From a checkpoint of a small mixture-of-experts model trained on Wikipedia.
Size: width 224, 61M parameters.
Below are experts of layer 3 (counted from 0) of a mixture-of-experts language model. Rows are named router (the router's row for the expert), down (a neuron's output weights, with its number) and show model dimensions 0-111. Each number is 128 + 24 x the weight over its row's rms, rounded and kept within 0 to 255. Numbers have three digits each.
After each expert's rows: a language model's description of what the expert responds to. This comes from a sample of Wikipedia text that the model never trained on.

# expert 56
router:103174126176127147164149112111144123143135127158155179081110140147118143102136120145108133158105131132075173120158151163133162102122107160162128114150084159154111111094091150097105160134133137132137087151102110062144102163132092126094123126108160117127123134145154136096085121162129143141144075146100112178151123093104094161132145142133
down0:116119112134127150095161166126122124142116119124120157127116129135165127147102185187107140110143169125121077118155138164128136092142132108083129148151156125139078134123118153143147093103120113140126151115125129176109167104105093157120176056132134096144130176153160116115162129080154108122092097092144083140134104138136164114146095111077
down1:147087109135135112100116108089123117107154105125109179119130114106163142134132170157120143121145150123150073170157129114135110106118095094102144080159120086127120134158105130124117091158127143188128143078118138136102179111095111147159152094171089129113132136123167119128130143124115114130105112132116143139141175134125162126109095079126
down2:139101133104099109141143125150151119144088160153131105126093142124122122149127104114131168095119131130119123120099104127178125180148131118115099115117122148107137145155175108090147117086100129122116149132099149137135150125109133145113107144138132136150128125114084173173131128173123128149109117087131158145143171131166128111130156134182
down3:107131115147109103151115103166113140161145154105099139101118096108102095145147115109159124159146132155147131121152152119166151119140148159143122132135095142098110126131141128085089162125120140136134103140078160118121137143112180136104154128109107146144091082167139184176115166170112124141097139152132181104146128135094150113076128143131
down4:101145137127118198134116080164110105134137113099125102159168104148121097139130146091143151138148118105165078141146127124136126132185104088123157120126162104140174147117127118122134151149151132120174171102108126164146129139135169113131132105078093159136100181129120146154113147102115124122092113160164119169099167134123133117085130108106
down5:113100152120127092123171140127152121155132196145120137117122149130121124156118124133109123147145135145136147080138140127148127137151129124137133160100093095062074149132104130113124125101104096127147159146103148117173100149148174079090098154102095111143147135169105157111102124142183161143118140150106138140107130139099117130075164128147
It responds to: Digits in years and codes

# expert 53
router:163128096153111139139130145139160143136152098156140140129102153123099128090125144159142143131113146151092116172126125168153143102113134132135139125140135165195112151111120081082150115153126167139115162129118136140142087121164144146108101130145144118165129170145108170107126137136080103117168140171176092131128156105152120172156141109154
down0:170152136116162136077072118128182160127114145179139107135130094131111133159101129189140130115151108114109135106128129115147151112124136149158126145147122092147139150151130094159090130082132117133101089132136130122079152160109137148141169156117203161158151163130110157148140110130140157111130133127142172146145188126188136125113130091133
down1:125173122124110133110121109169097084103141170149154119165165108202103099120128119137166153134139105118130105141166127137150097110109108085128132118111124144119135127141102139085088126167106105157115157138166119131138117144072121175130105085091072118104123133127133114099150129172141112114095133162125102107154191094096121129110117136135
down2:115167129125101091116151144148148094146117098110157125137106097100063088141154102129118115117154160156127143121118113110085140134082143153119137110116103161128107104143123077113108122146126168164121132115180136110142158121144110105123138180130139135157135096153138144124122120105114147111112108124122143169109056125118127112117088135148
down3:120108098157166114153103127111141114110100124137069177106074146106152148134140127094133103153138130121168130111138136129134109140098172084109143161126112126208129131130157132165103153120164122112162128120136177082120060098117095103146125134116157172106135090156116131096155096144100145169155129115108116141165132186083183145092126143123
down4:126122143156112138123108104172147158145146080139132152129136132164149145116089138150158131133129120089138139147129134123135175106118141173121105156135131129108092138120142092144115119119135142150157139159097129133107131111138139098130107099142108130130172172160120061151111056102113163159165117115145107094130141129121146176164143145127
down5:129139166157101126160126086131115116110129146174151146167138112149117146105133159143147135146129120114089097145153128168168167130165149147140155137117139157081178151104098117064128119104114143115134146136106097133152087111096159141095107104119105128135144169137157123122117148159175131109123147164093130135116161110143100139139114163095
It responds to: Mid-row table separators

# expert 22
router:162151142121114145143122106139145144144098162140120178142096112119172151131169108146076173155139089125090150138083149123139153134124108128111145132119135149123092104121145120104097156131086122132124094172118158138141101114149121142126102093151146087140140165124144185110099120141126112145089179165123104121096161101132120144092120144111
down0:095121145137176161124119093102155135143123109142137114156100166138075130086127121117102146095099148139110125108149151151100113081123098137152133119117132151103107156144116100157172150132163136121136183118092124122147111099124127149124136104101082106109094166172151102103187162164129092104133139138160114158125113152141125133087129106137
down1:143114138111128119096105109105145086142122140107126098111142150108127154132144118190102123125159122100108104144142152136187101131137100139135092143144112174097181116163111135144151157161132102174183155134170118116121156154089124126134110127173134134157105156123121150142141122103128155108115103138156131150137087150142144110133141089150
down2:106115117166113044135150124082153165105134120104113161110118161162126157064130173187113158132128152113138154141166081123102121106170124137146141146092135125133128115115157124132181121127161155077154135155103106144121132107095183108138095130148108098103073156134131118149132137091122153078136155153139163141174123108174122108135142129135
down3:112095113100122124141111088174145123129151133152122157148139103172164117147107099143123146081125089144149123076089115112118128175132134134144096131155066145136148158145134108158120132128153081154154058126084108128112131152172117118120146094138100135115131138112069161168115122145163174183168141112110142124139094124158141121129177120128
down4:133082122108100107179105104155128123116169130131099135137141102130143144159095090125172109144134157075110139118118122147145118134147173147108126122109133091107138113123125139125117112095172110149147126161143174145133132132126131105117121120131098089137134136115183080139127083121094152089132129162158138123117158114137133102188138118176
down5:123188160139143114134128124136158101122107121140187143142129112121117112157177166128143142108113140115087141088096144119111156121131123153159125106090085137136127119177152125169084164148091101149069125136102141093107183114131160151133100108138131127140155126110084135121159121082100155150115146085112139156166142136121165136103106140119
It responds to: Codes and coordinate digits

# expert 20
router:158123105088164167088107068164153127156133102119117122135100111133145154145120089119114170149086135131120102111115146165136120134134103159167144097117133160155126145139141149105164164142120152127096145140119137114184092107117135177145147127128155162149095181145095142104096109159103146168119115152132102124130133141163149086115117151118
down0:101153117162151093080136133113112128090095192135165127110157107134042113132159163129123103131146157140145136139119126108149121154142093133158111107140126142144096114159095136104101137101115115122097108129124106100184081084098149175117110145114086122171128108119133170129101176115097105118139124149120139176097068108127107158162158141124
down1:125147098112082189138116155078140147140149139110137097120161134124159109119103150119122082100163100165150115123124091113103078139121130147110087146098103122111142107125167156174151120164123107119129114147159101078144125144136135148128129137134096102113111138111105171154056122100153101141135169142129103132135140081133116139146137122112
down2:169077125165109132108154118104136118181142139122128138216148145167113122159130144102132111077095105130107145109149169087134135075113126104138100125119134102109120159137126101146114106146152129158148097098143099102120144155153153141143164131135113151082138154142105121106154120125133150117148157123118139124130157162109070128138134102107
down3:138124103128130130121130158091125128112141095099155144126163086124081119112160120138144167124180085156121144104166096184147147145128122118165130101110098113166146111122136094138160116157171145116116117140179156101187132109134185171103133107122126133183149095146123116101167132126119108110169143137103133146104111128154164141154132163182
down4:143114120122111071146142126140107124112144145146140126119092117100143119142150112128153125107101113121153129132123086105101135126140131125098092170116149127120094132164139145123140143102174093138117126080140128148143149144137118119109108169126103128049104149105116123126120137119077138086109117130133127115126153128159123134036148116109
down5:151107101140145101137151153147180129119112118115163122104170144125152176135113134135100185168110135119152163131121123125162140158177173142129127159124140144131149124109132166121153123095125172087114139139129100133118117086127176132130117146126152179131125116143124100200122148099121153153155080156108148139176107140106127112171136137120
It responds to: Preceded/Succeeded by

# expert 51
router:154127140131145158140152107122158123146120094131110128165094093094169108155100145137097161108171121126120116142140097154156151112157107133130118098115109150158165137094085150173161113138162149100120077125139130124116101137153126138150111166156134108166105159139140121101111134119112113114109125173152142142170134090139145098158143142147
down0:182127125145168146140102103144151091119186089086125118175121114142156092100044108114115137096115108133150106114123137100108157115124131149114109165114151166099154122153100182176155145121115109125129103130120125148128108119179130130141157129141136114114110131118108139153151137117134170157181090113153142180119152106107110164138113113121
down1:112126117123159154171134096103133119144092127126092126076126110124159123112130132130137088135129149132175123106098123111149130166109141125081126156150154122161106199145143144105128182078127146134110177100101114117118153116126113138094143119128110112110106109112134146148122135118175126194130154120135168118135091161096096106120142135146
down2:148133102112133152145123123081139157111121098137131114108120095125132158142145112144143150155076121144143147159166162117153124107125192140105158109121110149151102175130119138113134109152100150131111158139136105140129123143077107076145114141141141082114115109121110109069144104185073117144115137109119098156134090130139170136123166137149
down3:150142105112103113102077121084111121120105141154111174148122114107138125173126154135121139099118110152126108107167137138116108130147106130140074105092143088098133145122117103155091133155118133160133119104146135080146140164092140139140129146126142125112118152150135090108121165169105098113113161132127157131123129127117143148082112156154
down4:117103147094120126128119089118115122126158148142099147110141095148109152150128142133120110135134157124101132109109152172109174125138136154098098127133167155136080160098122123130082139165100142150149122127147098080143137111155133151148083145126117116127164164159142158121123131130145146112153164163158148112121130113114127162132087099139
down5:120161143105149113098126133120102126153100104109150123122146087132137106088114128114150135141123092123147128142129136115140102140062177124116136141078112125150093157124132149123141164132122149175108153131166109123097132101128084154111121139111175110154135131116100152128147152139134129170096149119135121074127117112209116119133153176088
It responds to: Field-label colons

# expert 31
router:122167138132127158125099103096136120176099156157116150151093103099153138127136125153110142119110115148095110149091157161144155082147142113150127107148146158154101156136094089107141164152141139107117094120105113140153117118161139159106115122128119153153107159152150159109098118163096087130115152165163095160161145123160149096122124137142
down0:123144121153137086125159118114157131091122111135124119142130125090122149134109203152154092116118164159087160160069143114123102118067125089132111126121109118138120158156140081143114112064151144087100108165161107134121116098085136131134119142116138139184138163107156149160154163133127124157132116167125134111139143146101109136120146141135
down1:128110110111135106149109136173114135111101115110100125131169119156149088106147108119082151113127104110115108082140136103117101154106172114157135136144173135118118132113088142148117132124116083103126125119154106156087089122106104129126149092144121086098148134101129096118130151098105152161124126103136122165130140133119100154138133103123
down2:129103126178126130148175125124127137121113118085205123072109134138124129144156098112130119149164114074135121132189096125122118138118105117139150222122146073097127155138164140134140146127132108154112137170086145134143116115125154135104141136163132144145112102096131120108138148083112107152144156148105117137151100140141157131112126103153
down3:112119154102130111142141092109123182168081119129113149134122117103130144130138135153128109075139125172127150139121183176089107138127131087161148136121128112100116153148082121128139148157132140142115101140122134136112097128128140130097120132111165126136143173099131138125148146128119082142162141162140067137077179086131133181130137160165
down4:157092130124119137115133133122105136122138111174124151096109106113109128098073112130140200150101116144165122125137134121104145109183142073141165110132099129114123123099154163113157097120094113162114131106111163128074125117093128089127137158098101158125114077166096086111153086156133128089136087116141142155119154120134138122112134111142
down5:147132119157119130111113090130145141110125128103129161151075132112148135157119115139106170094108146128106106146115096107134053138079119162170079120094152103130145068143187131127129141152114096108120138160162118163160084157142160136156107156167140111089155136150136144096133115126114133110114134202125174086158129096135128108145108105152
It responds to: Units and word endings

# expert 23
router:175133145152149166083146083160119142125129127153135135151110142128125138158101156079105135136147133128120104154099100171121175109123149131148165104121154155136106170139122111186159164134123158095157133089088127143145129153159110145088123140157128106191104137149098140112121135092128085119135109156141143113131111148099157102154129135140
down0:114139116105132144167099175106112129118131139129122174118128147116126124114111113122158121143129095102131119082127136115161128144106114128134133152125132076106157143111089158148081115156150139137136119117159130132102159116149079094163126105110114114150130154145136130087112158138128103117128153104161116139177103129109115151111149103086
down1:106120098104142145120115160118111131152110139136132111165191127158146120088114051122131140094144103109090112092111168147130124127149110145131096108149104148141137115141091095121063126132144093142095108197143127111166127111106138134112122112097105145149142143179109123100129146174135145092139170119105107158129123147124089145145150138117
down2:150104143121139126146146138151121133129157122107118131087147168132111140134140120114124158159101111138110165129141133137145130160136142147145116106126096154141088160159143103147134146174088144153114129087105095125136135191112140141115130126175131144116174082112097086089140098093112142133157138098104125152077159163174143171178130094127
down3:154159100141188141128142136130139136066088108138136144144136084135172132092140116155144102097112102102084143127108130168148140092130120139117114157119150116131157161174146153094153102117134113106151156128106125152102146099124149131110112137161119150148144130142127123168158151133125145174137098118163120102135120111109120121116128094147
down4:128124140139163136141149132132142099161118149108123126116174173113176170092152112135117093085127172116133106102157132083116152132100166145110122138156135152133138168145133129116126123141169137143120100110140108108100116138152162105119109121161150097097118123127125136148141171126103110161170109110112113148123084171151091138115116121117
down5:117149081080166131137116103121146141109127146145121160122129103066177077123149093095146167107150113132135163104126123165117118141116087140130086123138132094162109155120106118135086152153145161120150088142128173095126159094081096118158108121140120175144101108126105141108129098140152133135126120086182080137103116121157138162119134158103
It responds to: Table row and list starts

# expert 43
router:163103130107117178123129142118131140151118130122109116160102124114171109125129111164099171111141128123140145142140113151118185092127092122110161104117135149158112128085109115125143140115158149107100106100113121144108090130157146144151089159168152108126126165135144178102107119134105108142117151155161129125101154114161165118137158138170
down0:097137109124139127112098132105128105122136150189097120132084125153106153161127111160116137159140147118117132132139111136130105135164117162127166100120091094136088125102136077100164152099114137092142164117200126119104075138101131111111137145109167147118154089134107093082117124128110116159117157127105135091201133173096184145116109141159
down1:117097069126115129165128163095133099155142147096125136107105135162147115108077160113127143158135105165163185077128129140112099113132112104121106152180134166174087161135117127131096137106136147102152119144144133141124137134126137152125129112117144116082113090103117089079097085121125149118111153097135132133109070138159109082124125114102
down2:132164149124166144161124119079089087090108110130124155160110101154166160088145153111096156107119126116108118164142120121128157160124149101085151110141160121132160130114094173101149143136163098129105133139103151139143107155153125130137119142146122150136167093130152167150126155122126153129127119116117084144098088148126161120105104123151
down3:136139146141095099107101137086125136084107186137094132098096152113124148174131151137125107163111116156142141115173115133128150114143117114124103118159125099128112157122120126141100123134127109111149095133134112131138122104093118130154150153137173131065104103136117156093121118130102136080114125109116157151123113135188119109100103086138
down4:133151111062134150139135137155090142128161114126094149160134097144126098120119127107111099117151107109109113093094137139143076105135169120089137114146133139144104131174159085136137144138144148122118162137136142144118106147168121120141085139123093068178147111165129119134148127119118155139111133147138134064129152146111132134117096127121
down5:139154149109155143142107127129121095083132146154159135101122146172110139150147125136113154091143099145123109121184087110131162103111142135090107119107115120094129113117109124081106075160148056157121125165158134095136135172121119136138110134122074112093143163160132139146165114165146151137106134119115123117071158079159142120144165104098
It responds to: Colons and field separators